python train.py --num_hidden_layers=13 --hidden_size=224 --n_experts=24 --experts_per_token=4 --d_expert=64 --d_shared_expert=0 --hidden_act="swiglu" --moe_layers=[1, 2, 3, 4, 5, 6, 7, 8, 9, 10, 11, 12] --router_score="sigmoid" --normalize_top_k=true --routed_scale=1.0 --balance_loss=0.0162 --balance_bias=false --router_cosine_scale=20.0 --init_std_router=0.0108 --lr_router=0.000353 --num_attention_heads=4 --num_key_value_heads=4 --head_dim=64 --vocab_size=11752 --norm="rmsnorm" --norm_place="out" --norm_eps=1e-05 --positions="rope" --rope_theta=10000.0 --rope_fraction=1.0 --qk_norm=true --attn_scale=0.125 --tie_word_embeddings=false --parallel_block=false --extras=["capped logits"] --init="normal" --init_std_qkv=0.0315 --init_std_o=0.00577 --init_std_up=0.0315 --init_std_down=0.00385 --optimizer="muon_variant" --learning_rate=0.00954 --lr_mult_qkv=0.5 --lr_mult_o=3.0 --lr_mult_down=1.5 --beta1=0.95 --lr_head=0.00914 --warmup_steps=50 --schedule="wsd" --decay_fraction=0.554 --decay_shape="linear" --final_lr_fraction=0.05 --batch_tokens=65536 --max_seq_len=256 --doc_mask=false --train_tokens=343100000 --max_steps=5236 --dataset="wikipedia_en"
Below are experts of layer 2 (counted from 0) of a mixture-of-experts language model. Rows are named router (the router's row for the expert), down (a neuron's output weights, with its number) and show model dimensions 112-167. Each number is 128 + 24 x the weight over its row's rms, rounded and kept within 0 to 255. Numbers have three digits each.
After each expert's rows: "raises" lists some tokens whose logits its average output raises strongly, later layers aside. This comes from a sample of Wikipedia text that the model never trained on.

# expert 20
router:133119138140155145136124147143127147141153094141081166151097149169115120172180118127120114144131123132111133116133138114113125132133149109119129070170121120128121143147
down0:131063132172149141135110127133157126130089100104087128113112127128126115133112128148117126114081087107124146110169132109128122083098082131100143089141101068099110120167
down1:102104095158112100124085122166101119166169108051104115111122106142142144119144139138128121087125115107120156117106109098162087105132151137146084140157133164101121130123
down2:121177174141134156123115106137115123165090152125129105121136079127138065124094089115128117145141113092127166133129118146152148136146142132131135117106137148142126111110
down3:113159124144145145139153149145172146105154144099113110137136122148159136135138124096091162113115114134088163134119141146119121162133148101142135183106137158136133111112
down4:133094114138095116130095141143125113158127137135107137130092120140105141119145139089118138152095108145115143134116139159135112120177114197129183122124148122096151143158
down5:171094126082127106177112105132143133071163130136134110120108130156152105170111126113168116115128146135169129120150192141097129155114112163111135108121116161104137098113
down6:140142102172100105090135097107139157126128129159098168153100188184127126150128071140140095116127109139147149132115142156137165126195130134117107146145123135154107094163
down7:102132116150121139132154081103119126104167124116122114130146112129161089113138194145136110144086084092108133102111113086155120140134113096116139121120154152095141122115
down8:143188184164155124111147088119122099042150118116157115109127139148136115121144139147100119171131125128139119105133115101126127117112131156127134141117057153132135137071
down9:123134143158177160143137086084148101107096098145134116135126091126129145161167112110102135148127143155130137116184112106107118101146145158151111132118105150140111077112
down10:136137180129115135137123079149093129133157160115112081149104131124154130149116157110118128166117121118099121105153124153164113138084153133109110120136110135120117171147
down11:142163138142096169124127113114082105087178139145115106141117160104103104109144119114115137118065147099106143141134122165119176118164123122109133111099157103120138101136
down12:120123116175143123134139156105152105118076114125115109131136125099129102139113100131094168141097167133108141152123131145140137117140096113138117127081115103129170136140
down13:152124154094118135132140135177153138171176110153144149085097085080122122109117119083131134081099118126120090091130149171104111116125102160157138137133155093132115140130
down14:119200187098096131174136097103115159095166119084147102151136137144132114161146134138129163131110121157146151116125125132150164122140124171110114115116082146109134132105
down15:136150121170127098110092073145138161138134089116140137147083123117143129123145121154127118164119098138112107136069093097140123139156143165126136101136118126140163159121
down16:106158165110116138167139122165111182107098130119144096127130131123107153111114120156149126118120167143164130120105090148144142111158091167117127133102067104118158153136
down17:132168123083169147136152126179117167126095135118146137129182114154136144147166113157112133117117141142126109173100129137147124167107117117124130137129107126143145142126
down18:119095127117192170109138162114123153175114093098116059153114143102079149164115142122105106124095126158119136156153132122105121174129110143189117132131108118133133120155
down19:107139145047106170091117162127134116216087103052148123133093127130159110122117101141132086081126149107137146132125149158171136118108096131143150124136112117107131123132
down20:147127150145093121115103134099124095120083158124099147091130144143184079091102107170126146117120133157168132130141165107123103161149158116075128143163120120157115121137
down21:124195142104073121123151186153165057145147089138145112148131149140149127128154146072165136145095108141129138149125144149120120150130105123151160111171158135159096126139
down22:115077149145150097139146124167121122163135106118129130127177137106132118151121168122169104086115158136157170159123116144113173122098124097149077137132171148142124110129
down23:155120128091129146125145161122127134096123149102126158128158115165093158119117137143116119118101137102179153179130135109131134095129145093159133110169107153134135092092
down24:177145163164099147141124149135145140137116156150110130114123084121175120127113119128145127135133139129144124120129093150119122160147135173132173149116156159083134121083
down25:139111107134133163156123141141147083121103139109075116117141130103135141117091154151129130162126169151129143153153112103135111120123090132113127166141106154131103129146
down26:116136148110142129103149115129076148117163137128106173164148088146075172118090155106122133153173103129120100139127128099139092100127133116128143139174092130094112117133
down27:165163137142125142142101077128128158144152129115107102140086123100103186102144129120127109163122110135128158123133116119115146143130121091119132120132162117155113135159
down28:109157124149122148146157128150128152192157115112107118116139136163096106119123130110120143113101124129126154154108161144108147093094145098130133166151119126087163160168
down29:102129141120142154156136165151153185089111111091165107128135122137091114154064114147113132163127135157149134129185148129092109132144120130142135086103111120145164149123
down30:102111141127128105117139156096123119215104151113140189112120106134117119127119156108124121184114102124102126148120103130099151125111132147147123103120199127105120111170
down31:129145161103145094144070104133108129078159136099161125147166155145141113112124137110092106108123126119120122116135116145154110114156132138122111108146134183112111117107
down32:139085135108171149076130112109114153132112093132120102123101121161163114162082121167093126124095121103108114111128127111122129119108127131122105138149148173165118135124
down33:144139120141150117125114089185138120179149154134108136110137134095152139082136096145099141135157133129091152146200112176128121123090170171159136144156132150124114119153
down34:094158151149111134160105156126140125158164138161126114145095141160117152141143145127103143149162110128108140108158137114107111122134145097135207094108147099128088140084
raises: "erm", "han", "ă"

# expert 19
router:147155117136113144109117130101145097148122103146150110122105141122139142136149113145140116142113129133127132122078121121122137084158130119130092130125122109128157125087
down0:127105101106110110173139158138118169144136126123116137153100141107077158134134125090140075127119127121148141147148144138179114147080130132119096125140136125112116134099
down1:143090096095112124114157126162102163165088116158144138150102095102136132130150148131136138083120110130144139160138207151122100123113129119118125110127186149156140104170
down2:114126093127119175129136150114123113131130128064153143110146103104091146087093121144152155134086175143113109154123147130129139128154130152127134129162098114175096074138
down3:142171119155157135130111144123115152160146119108136112135139142148160149162134103117111103130114108121127106132108110148150142128078127083114146148152121121137153134096
down4:132100153101119129132119132155131134139088114109138148145122126132084135156081127142088140143103125161142117147116114131104131145127136172090153133113131136122141136124
down5:169137137130137168159125088121128135071112149180146129144167147097073149177125141201122179111135118102145166144142100072135117131139139123097100129104104104166127140033
down6:122117120141137158167105112142094139097111120077140114113134136106113116090144144089102154134157126182166153105149110101123161141129187127115137124111162153127094126127
down7:123104113129172112193114061143131135099116127078108147124129146116125152142103144103155118134120132128121113126144136150116155119115161151054097099098114089119105105109
down8:108127099153160101095129154094099120160084114100125114137124100104128102129097122176125130117133136111082113134132156125127087128129154116123092111098182156112091131139
down9:136042136132116158129174146113148152215124120121144134120096150115113121108111130140124109139138117108121093142100114153118131081191092171128150119111138112129125149160
down10:147115184126116089093174124101128126096144105150140103191117151103139136087110157114163125174155164099118128157153134154144150134072133117138103123163132128131139146126
down11:135134171062126108149167081111108115058163088146087104140107130122152146148133137127143123170131181156113139099129147077109135110109101156128147111125067111125133143100
down12:110179127092113161145122139129168154122161152095126167140203105114134141093109171144114139118159122136105102157099153083107144097136102118144097152122124076127128165168
down13:111153140138141105130164138110140091085158157125116137069110133142113110081109137090112134108154083155118140131076116168146124149135116118117138159118136145152114148085
down14:161169140092126111101160163144176089142118072142072105131131097108115135174116143149119133119126148120133180107137111135151154133111122138146094128093092061104139080097
down15:124154166152121152138131155143127145125124086125098125117103128093089165120130152154157157150097163169134101146188118070127088114138114155109092122112087123155166103160
down16:144110134138070135123145175139108113113173138129093127103140121137119107089130115120181115138118112132161148137122121127107119117138087166101159088132092125125100089120
down17:093133108157128116155103130137106118104154104114077099087123124150125115162155111148138093171132118099139149106112132083112091102144079104164103149068131116120094130151
down18:109104110169127106121077124163091092188121167165134146096113119127071195097115078115107130091117131112140143167120132107141129127178157137121127150096124121126125131110
down19:168127158109128091118176082123139120074131130117135178100099107159125105156123124105151141125124111169144157154167110117103110132097081105134129155115131135147137110106
down20:129096178154113156143110126109139142114096097098150159133146154135142088132093173180165107159135152128148113087132124095131105139139117153177154106124133142123160121156
down21:129162116112093186119129163136165123117117119162147150103106130123093154162125107114137159115124159117162159139124117134141149153170116105148109099140153116123099081126
down22:155086158097113148098120121120082178160122119132153100162124104142097134134101182146160163156118131132148132143166116100102123118079147105141107117107120097122150116117
down23:141133126159162130143107111122131109092164118103101129085122158145107119152126145118140133155123123145151158075098127114114117135116153143119151170117113129107159085137
down24:113165089148156110120169150115094110174095123106185166099107126103083147126103135146160104124142140133122126171104131120133189115149099134142118107110081101128152108190
down25:130097143149134127118139145113135134151175150126175131104111094153174107191109129172135115113160137113149100078138132182110146140096154163121150155146118148122148129118
down26:096112136144161114117104128173117105108139095160126110095111144114113118157145134128158136109153121185105111132170109129129141159152168152110138108142095129102079164086
down27:115124110112152150127125114133127074125101168139157151111127148154113147111120131118140085108079095153150110138119111101165116148107122067099125136158144142129123110140
down28:088134143105129093110140129085123138221111148093153129107116143113124116144129117112130102182106111151123130133119137099114161137121099117126128103151167114104128117159
down29:122144099085148106138128135141117120133122090158184135152176203109097099157128105084126106090109116116147130131176143181157160116126171118118139139099176162094130105152
down30:093091118106122175110129109165131115141168101103169143090122125121183103133099146095095135126128139099139097081169133127146097134131099142141145145134068116109121141130
down31:140173153109134123129114136173129150117158070075129156118040129131128100104132118102125149090137109153147152099133108137105118097116138130138125122098114145140107134128
down32:134102065116070101117186123134097131107123096117128096160172144147141115130165144139132095094124150115129156150153120095118114142161118097124184097141129155125112124056
down33:127171199144169119116109088103123131060131160196146090161088103156141121133135104120129131147131111155155188141132130106154119123132102122158136124136117142129098110134
down34:144101129128125150169069103077149121183103133083148141118153132115141110128104125147120150108101162173143143161110138136110106127099142097119118098128083081083102145137
raises: "ez", "z", "ly", "e", "han", "ev"

# expert 10
router:140135110164079166163134138140127133121118128084159158130084133105161126162185095115127180175148155135157142126129139112115169135127076105134117135129131134162101158126
down0:171143138146146162112137096123114106113117143126152095126110164133108137169120124137162106115101133161132113147119133113133116104086162159101109142082144110102124140110
down1:124170107156158102153104133107157171116097154128082119150117115132109102108141113096164099144116121105145113151169150156140120114124096142128158113088145145097137116156
down2:104063106163096153127146128113106180132099130109106111143164106101116127165059136135125155110167119129152090146114130148151192143125188150090126108140177114121125112102
down3:120178115120126085108118137107112141170166114123144100175137139153108137116126100166104091156102099161160099126128133159111160079141136098111105131172071088160099112154
down4:132103084135117062181094128150089145189175137127154174126140119107101109136145136133096098131109099101135110117131075105101136137172102112136137109145124134148118124168
down5:096105169108136151158136142096133149119113164131144142166097109081092140153131124187135143138123142134117160125112151117161139119157143162143134128136161116124122143133
down6:152118130171135109085132117160154125145150120134094117102104111129151141142100122171129105148119149109157117118097126154110109091152081165166167114115140104116158068129
down7:104109139192149131148128140124125121134112101097110134104113122128107143112181123165121147139113131109086119130101171125146144116132133134132156123134084151143109110143
down8:121114088172103156143157154149121175111103136142129119114116070110130129134115146160086134111160116162107127146112126109131126102111150085136133094130147189159102134084
down9:097079091078104151174128151138120164230099128117127148168127091142128107147108107138123134104111121131120141143141111114084119135172110086123124071150164116135103140177
down10:129102046132168122129121160101125151220149117144147150120160121120140149106180124120141109088103116093135128119126136164135143161125151134116119130099187126120167104152
down11:169102110157129144126122076142137169128129142145173109095094177123146116120118129154083118130168102115099077090137121165171141121178171152118123146136093164128134161149
down12:137180166135163126126151105121154134047126122110112085111135135137160132123133149154106131147154112126132120125137132098129115140105130096135120095126121127125131106073
down13:145165152128143093135134122087134135141126127125131111132139101150123134165164128136113125163119122145121152095110111109071102121098119135168168134104074188133179112115
down14:158170153167075116159123095126109154183136163115097120165110154135127126181181114138131096150117147133135141108168105105151127112137141171122170150129094138127149136119
down15:150078138156076154135092104146144127138116116132172105110168150125124097090096086125122129139145123149119091136134128095150136126128103174130126125151123143141161123142
down16:137127104105128125102148125120092153133112094137116134120122164118095128117151109125121150115158138117143139146138117131149080138090118144129105096105141125131073130134
down17:132091155111123134117132130140116108131122123103124129088143110160184108108100145109104164121103126174125147122131131147166118145091111154114107143138130135157139102157
down18:104147116128127148140111125124147176134146156147117110166128125126141137136121135179150053132128093170125130134133103106090137138119108099127116127149101115165173132107
down19:118144150131101093142138111115169126117132167153127123171130101112118101089098145081126132135085120127132158139124120144121127117114123100117081158133108144149121106102
down20:176102145138119146121115114155131114121102132101138116120124087132106146160180115113148107156120146168145143086141097118093118093136133112171161141143155126135129140123
down21:155109093151069143147140172198143133139144123125124199102142103130125127126128143087167085100119171160138110137121126180130078086125079164120132127126131122122134127162
down22:125088119126122129090115133130105132152133120175169143128127118143145119133157096165114125098148144108135154127100130124173106139110141137107106171147127119133109142140
down23:086145164146119108101153136153160176132116123132140114149123145086143164157118145167107134058132117117124135093131086121142122142158123162104091100122123067142166101110
down24:143149093150142141100082140120145145147139134125120134169141143110152127090069127081124160146118139111114128134093130144126120097109147110128076123152139140147115129174
down25:110087122114120094159131138165105152156114146078112171117094079140117095104106118141129143133124169111101128143106091151104129135134134157151087118084127135132141076120
down26:137086150151136140132158091121086033095108125109131128125175080098109104117114130150132144115101200141110134142111139116146136134169088124134125086122095141180063145081
down27:155161108100083115108146100131110111114106133098120102139095104173126130121195136104143121113141105143112125113156105121102151110119131122081137112166101151106121188114
down28:135138116160142160148147136124115119100162143119096114086113125156101117123129111084138124140119120137174131154157140157165127093136185174133091154098147129134151148125
down29:141084124101150142149117154149135136171136093152129126146124104142108132144168133142133097069157115137178142111125165145134137166112087073126174108147106116139103130138
down30:154126116132126123131086079155150087152158133124131099129171121079160109104091158157125167174138146138064099134094137119124149129086132133138094105162156142151116122117
down31:116126122098192085125120138114158141164134133144144137144112137132113174135115121106144128101073103127089097129099151090149142114121140129115119099117143089141154116131
down32:145103135091135129137113125143076118114124102144125103142102121165153134164126178145142139143125106182127072100150103138107158102153110166103136142128128133103112124108
down33:132152144149108110112102138148136140072144125130118124079130153139154119153102096134121118128182167134081099130133130093124142084116129119129115125138119103174083119128
down34:108116151142109105127146148115099128118156142192134108154141152152137095183134079139112118105130144179133143103119102158172101131100138124115125108138118176127151181140
raises: "omb", "less", "hes", "ets"

# expert 1
router:134149174137140113123145132107124086167150154098147119086125107124155122142090134149115078111142122092121148121115103141104130122108120146113151150158123138188147139118
down0:163163145086154104116152145128167111131115119147106144098117060169139130117178095112139136091113076145106148106137150140107045100148084186121171143119124086147147110095
down1:165143162135138120049129147120153115096127210156100138149111091116098163112111111109126117167108149090103165112087110132092116134148147104112152116152121124131098080075
down2:127120210112144123135147105086149117095138120131124097110120128171134158124135121156153103162119122123182110087121143089112094123154095113145135133121098131096147154067
down3:109152102133156110129132137148134169137123139151130113135103080174120183113120162133124096155115175140164140154136117080137145117127140117144171147130115151103134152111
down4:152122111111114125121116080145134106074132141125117140177113155152156090130113123134186097141127157139110185161122140146082121126128074075134125119122116099100123151159
down5:123158119123115120146139097164130140129127128106142131110156145101097077145106148097084154143088070138147111165150123117108125168131160104097119129139115071120105103132
down6:105110135136129121154125142099101138134115160105151155155159094113127144095136103111139124190145169149151145153147134126103129143118132131118107123116138126139103168141
down7:118163139160106105164115125123176152093143172128096190117102117185127132147107157103082150155136103105078173141132134071148104122139149123135130162109109140136126147106
down8:151147150133118145149175122158160167113112123142144140063125168111135125138160146124159124120141088130112131098109113123159119160121127134160124188119154166104140130173
down9:061172136195126109095161117139105143108129138112094097119157113105140091101156178135149124102139152122127085113156157124093153159131099179113138139140123140128150105132
down10:112136157148135146134151152118152150160121134142152137142120132105101151162163107106194098123167140119100199103116117108120139102183109120127128104144104110087116159183
down11:122154169142137130125113100126121118070135119147124090142107136149142115140127129147113127132135122139128132123150129128148134128131123118134153123131076133133128134108
down12:120105109120108136113131132114142128088105124146124104139103146151130111126113118136119173177121163151129106166142146147159089157144152115146109123086156155121109090143
down13:136145101123175105122138145118123105132147129148096095115129113126146191141149169122130125113090152103147102159097120108122137123144160132099131158121163117156100135087
down14:144098135156096092151148136181120153181092141108129168123123103099162132137123103111153119135115116146102110134147161171164144117118129168127123135147122114089155130190
down15:147106157114094134140152163150143123122136094152100122135093137155144092096110145116166133165173128137119096125106164090149174126134105119143129157168118122121120141144
down16:131083157072112143093139092090108066094127087108126129166129147127121123130116113138140117142144143128123110126108131122123107116098114138150146102135154111103138125125
down17:133129122115080125119174129107100140130131153144126143120103131098146170136150147141129146111155155151140168139154110110120129156126153121143150103103153132117149111127
down18:134090135117123105139131064129108155102116069093129150108120120113145109097096146103142107082098112171148144108144178125129116127128120101117113076141139149137116072133
down19:140147152133141108149095094133134104056112125153112117119147111160125140124137131152163130131130135160138121127115165113132066129119106131092150120143092146142100105134
down20:132152164134137105117128116113096121132086123115153095146154124134177114132124132100100149113136141114144127114192129114127154151128116124128156099178115153182133151137
down21:136149143106180150094120121086189152144093101130155127166127102148112176195116163108126109124119124110179144136133135142116135121140140111167132133077119164123124091146
down22:128103187131124116156135096083127154058104131126124125113142149139153143118103125134111125146151113106145112135123156131146087127097112131110129089126133132126123132063
down23:109141156144122150096116110125155103131181125117133103136104117122187141109151115117090133132130098148086110141132126091151117121102148135127159155113113140117146132092
down24:159073133165119156114125120144096149102127115220101144122161122139090140121130124134133129133158128136095125163128119135118128123122126151105117152163093107121113081072
down25:225145152127143120119115110080146124111111127164167120116093162122122113152147137169131111145162120187125168111116118121132120067115112106117117106121117151136116132093
down26:117153193115132158105109111138120115093147116178093138117065141172148119120122105114101064143136134140118113119104127147121146121120119101149090169130155173141112153138
down27:115090097147139154104165132100118165122145145213176053120121081124080159148144117062137149123115099117124127143119072140105140116146161151140125130115189135158127133134
down28:135124151115150129164116115111114148057128139237134109131138145103130126120097130068164102135112129182096104157144106140112156123143140149131099106149105157147114140125
down29:137139155162125096100142115106138120088129168181121113120075090145126168112129142127146137135158165093121121090128125100112115169096114127139127138148119170136130107099
down30:125130115112133116155146164129123123125111148145149147131135116144099120120110091142148148124119134114158132174117135137131118156111072070183098142079118128141067109174
down31:113117137137122145077143135106142141230096134105119181134112146143160135164093143166140140099090120144118092095110135140161117083170098168141135131111152119133131132153
down32:095161139140140131125143134143135115123100136135101144120109113151089099113095089086120123124140138120145145130133134142172155131128114132150131111142137136098131130167
down33:142104141136136114147121162111125128100132115121143117114143124125104114170120073142096106168162141165112086073192097130134120106137119156139161115151151138106136138155
down34:138086114112144126131147135172122129106083122111126121133103163151127147094155100081153115102125170177134137136119158143123139139150164151167160072147197122111098135121
raises: "ari", "iers", "ets", "ly", "ies", "ass"

# expert 4
router:146104163102104115124118120148135124175161152139138159127121132148209126112131178134125083158096167155131129101128098092121164122111127106125087153105138121144100130118
down0:145157114117088118096105154100100107122134083126180116141126165143163111127159111108168120120107143141135083112091154142122110123134145136110134122099107095100168159117
down1:094150146144133103177094137153161154133147138159135118162134140142154138096154140142104105147120101126179151121100133131099162076124095115144122150142113133111153147148
down2:152141142147115107095130126166122112111112116107121100153131192138100137139199164132126066173137157158158123093153115106139163124138144144125170107147095121149119145106
down3:121136144123153153130171148075184115168116133093122099119120071155138152131117148120083164127112128137104110107111172146093105108139182108183132101127106142131112108128
down4:125114097098126159132140172096128156111085122166151123122141151157135210106132120147117106127111160092102134159100152124076139117116100170110175136113136127127115118129
down5:139156147124130097127144171173173144199147152137148093092129120147152131129099149077139150105111153103111126132097157076100098147166136150141121090124207158150122100164
down6:112146115091080148142144156142122154164141159191160091142126157110099136112160151128167105090096121149124128128108188167109153148137158136109112143124113153108152146100
down7:162136108130135114146099113087118147138122134179158110143179150135146134092114073092130106124116135143126093151151170162128164122113149144096103121134160116157083114127
down8:136153155139100144136150119154198133134147106147124133147118185114143152107110107112094132141162143096095100111125061130097123125119124140093112148124128093152147122128
down9:098114087104128132128143138080118113141133168172183140142167145130136163150156175149139114130140176132109130156178126171118129134123164075161127129127108112083135137127
down10:095137113123134154126121105109153122124135123121149121143138136139125103144092156161135134082116114097140152084118117152128141113111165084120161100085117150139081112133
down11:107107133133135135134126136071119111129141102104168140115164105151151119151120125159090106129147108152185116113138118081120128115080151119162115130094143110167104107162
down12:108138107121138139098157178137118105124111151120111157129091114139143156128094140095155116106140116087090124181106121128135135141121128101078106140131127152149107103140
down13:129135163175119138153131110093122163085150127107090145108113177163160146129103155132119159134143082149106084100116137093127125159091107130096145182152118144142131125086
down14:090146113147126146126044116146154108136124148137122114112134114105163133121147140123136098140157097107162120162077128118162135127098113154117117167114163146138126140109
down15:178135142134104134137126167139137144109152091108102173139148091134164136088124105112105170135095168123157082096187148091146145126133140151110157116142149112124143094108
down16:169121112121135151105149141116124093162169118090098079126135161111167106159126129109102096151162091129171150118128124107114108146145128156175111157115119185118111140136
down17:141180147171156115154138062142134117000135134168099120106096133175137136124135157142109119114167122159133142119154098105108122122130151124125123132118073143152139101088
down18:159094111098134149101155113081102160074114137150150112127124137133135117137144152114166131105135182156142099128167089130113171115144138091122085113150204137194116120110
down19:152113120123126128127121128134110126110112123160108106135126114112139158119170131117147122112117156095154144098133124157124092152130149113138178142110151131135136135150
down20:135071089093112157139138142133106091192132124139118201113167113117089144141134150084160111128113124114127122112158151142143111135141141126140109124134162134143116125163
down21:145072139083101121114118117115118150117090102129151131108126114147108137098120162191183121145130138137155088099136129136110139118136131167098110109140085126122129128142
down22:127126140128107150126166079119144126073142114123161139120140110116097106118128125154145162150117153114134144148123142132110152101136141098138087126141103109136123093174
down23:142126131094147151126100119174089124072167123171115059145126135114127127092129098139145145101167131107138105128117149117173144122132161092129170073101108157122159169110
down24:143099150145079101138127112114068098080157125081132132130143136155128115138084127144111097173112127125138139120129119106136109126124118102125107151078125120140129138141
down25:119166115120081162136133083115115116158117144144134115144165131141158107116105151125109122122123159110121069150091122089141099167171139115153134111154144152156104127126
down26:145135142134104134153099112127161142063162100169140155130130172080138103136154131109138150096159150142149102155099115161131131121128124126111122126140121135129156139148
down27:112112170114137092152106090093140093152107120116117081137130103135161146153136131153117070133133085112160152135125116086103125115170123111092079154105123127121135137105
down28:125142113115187153121126128111109136104133127131098162127116162141122146142157115164116127120145106159138191134122154135110118156145136114113156151110187119135117115185
down29:141110091181110144163123162145160106137171127139121149141090173180143167141119132148155126139138124139085136114136161173126142130126118137078148120090112183131140153150
down30:107144139160128131132159111134151098041121112139120133137138143095105114138161086138120133130141115120134121161136142132117118108131114093139144138112098122156086115119
down31:107126122115115166096116097126125124095125090123130097148143124187125152121121141118137130093121070144151124149130110138152129147116154138137106097122098112116123133129
down32:131122157148134113114152151148097156133154128141115088087113138164102125145147119098107133125132126120132107150154114139099111134124159113170143125120170190161130096095
down33:150139099091128124163110141152164128152140127114183121141140141167093150094137138111116163177142121152095114137102164118101116136126158122092107125095121113082132128127
down34:141095130105130149081136089167100109109129161136121089162086112101095141129123128149149124086127118130099108138098143133190131111125170128158091143156087139122149141086
raises: "ly", "uj", "ation", "mat"

# expert 9
router:134126138132121114093160149127119072123082126095140138128122109088143120122087160133135136110118153129147155121131109125130136121107084159118145165104124138168140143094
down0:142136111165152105113118147126149179160110128076098100097122130167122123149097142081133139159093113085184115140102121109158122121140116121142141127080140151116128132139
down1:146121148139123100143139107095095119120110066102099158123140137191124102108164142122116084093130135142129108095160097131109130103111122104150137141115155138139099160125
down2:122129135143114107126129111082132163170101177136123177177123106115150128091091119138164114141090086125117125119138145150110144130158126137107129133123165105109130129151
down3:134100141137120144082157115132116082120121088134163114143157136123145106115083116122126151148157140136098093165114149124091125144100162124077108158115146151152096150140
down4:164138152114133139104145083098116111069087094115097098111096135141101133167096141168182094127126124142166128136133132054145104138105114121163144130126132137105116113188
down5:108158164161109125108139125185112109079119179109113139110175085136139092123148091166151147066147140144134169134117134163113091139142124136148137148116112135099147159096
down6:139141139103087116160130160124144123118137142135108163103135118136153146121134131177101148155158151139087134151130117151110109141188150097122166154137127127119136110132
down7:150112101125114106126137145175144093127136150118133126148154152125151147129159149144113103145138156142108109094152135144160131152094147073147144100141140130127120155116
down8:149086124081197125113141114120110118091088122139078116174126104110083184113149118134130156120116162148117092154153100111112152118122142076146129157140155144131137085125
down9:137138092128104128160121102111098085147132112093115153133112138153127144054094167110137135123132112104033103138155104155134112117125125140147122105146099127114186118146
down10:148085119135094121099109148178141121142102157127105137158096118142076109119136126161165108127107176101140148130114109118162143126114112176100122107086123125077177194101
down11:077115086131081157161135111096121163106140118172125108123084132090108099145097149137143123098117074128118140119132142139128140117142111117112097146103223122101113146154
down12:095097135124091155091174125132146108124122128126125112120111132156115160160149114098115143084142141152143141135166168105133160079140116150134142104140126124112106105082
down13:130066118093083156105086131111088117162163118154121110109141094121116137131138139142144144063122088155134128096150121113090116105095128169155098135123143140159096135136
down14:116110088113125141184114147123145135119115086137142116101126132088115116097120133105161147171081121129139142185123139142101107138107129106108098171110131113072138112148
down15:108151103136130133091091127125137118101086157105107115143148105125144126107134062141126160144099110149129131133143106140124113164128108127136143106113185159083124150115
down16:106091144094114122109134119120127157133091121157124106137111107119136148126128127126145135083116101073134144176115121119148152134096167170104123122106108117128139147136
down17:100097145128117118105131110118106128082105124125131103134127127139122119117146139153162116129158181151141081151101128164087136154163115148111121127139099114141121104129
down18:111077129126108141088133119142124149134138071163140102103134105134144144159155132131120161113164132156137119130099101138154130190104104121142128108120124116139099119138
down19:107133144142156187135100086159134116073136144179122142094174120164127135167129104095098136122141123131078138125137120116136066138146120129103118140140111145152099121126
down20:135118175142148140117129079111135105127107078169111164146120112132151109155166156112152103171136140144117134098113136140073140114146135125101118136103111096136149153094
down21:151102066133098121147126142137112161178115148168093152142128100155118173134106086097112120119120135111097114136132139145149133167119187117122131117208166158119125112145
down22:109132158146097117092130154139137111137166155093163127124149120082144094156154093105121090151148121096094180140120120127106128137201107128115114162098156104119142149150
down23:129144142101128180142126131118073126104133129104126079120155136126083133108104137087145111110095093159123150142177140125158111174130192131111110106113118157134121133098
down24:107128132141137108150172125157151126181162111130126135076118150148149130144137122090106094135106085145121107112146092119111134117123110136146145131144179135104153140128
down25:156157106138098153150134134088143148110149086159133120153119090122121106142159133167146113130131137101111088142142158154107115134141135135156171134132167107163134152183
down26:083133115097151181128139142151177137143160136134153124119134110137095149147126131123118140134140128116143125109112135105108109182143137147114074126133105116120124134173
down27:111128187143175115150145135146147159193124102128122119132125126125108145138101125139115155099096129118109125133107127142096127096133090154163144152151119179151130102088
down28:097160113115112137097158121107122134131113136114148124138139142139112124105087125094097095111149121122121112141141153113153138124126106121164095130147152139161143077124
down29:122106139130146162133147154180125120086135101191129117105131112122116135143138166076138116107115117131106131158124142154112151107125140110097135130134126157161110122081
down30:161122109127146121134128123158108120103155105136126077172116161173136143125123117122131112109163131088107096132097122105136107141126167159112118098133123168143138112085
down31:167151158134124154114086153160131115118166104152161129114123164094134150133133129135148110130139125167091143122124098132124135108187096131149104135186114138107129138126
down32:109130141121158127093087144075154153092173141156154110130128139123087117146108133101120145131141107092114132115141159095137099104127138129150146119146084128117131138148
down33:113155103127152094139087140098129144140112133119129101144132137109122163138091143086086122123106102079126140115115179122100127150141164090107141104178140115129093102103
down34:152145137131123096139116172153125141131096096110118151116122151122094152114170138124190091143091185111139142171111131104131115134166116144159113088090149120132148155164
raises: "ures", "ure", "ales", "ute", "ation", "ura"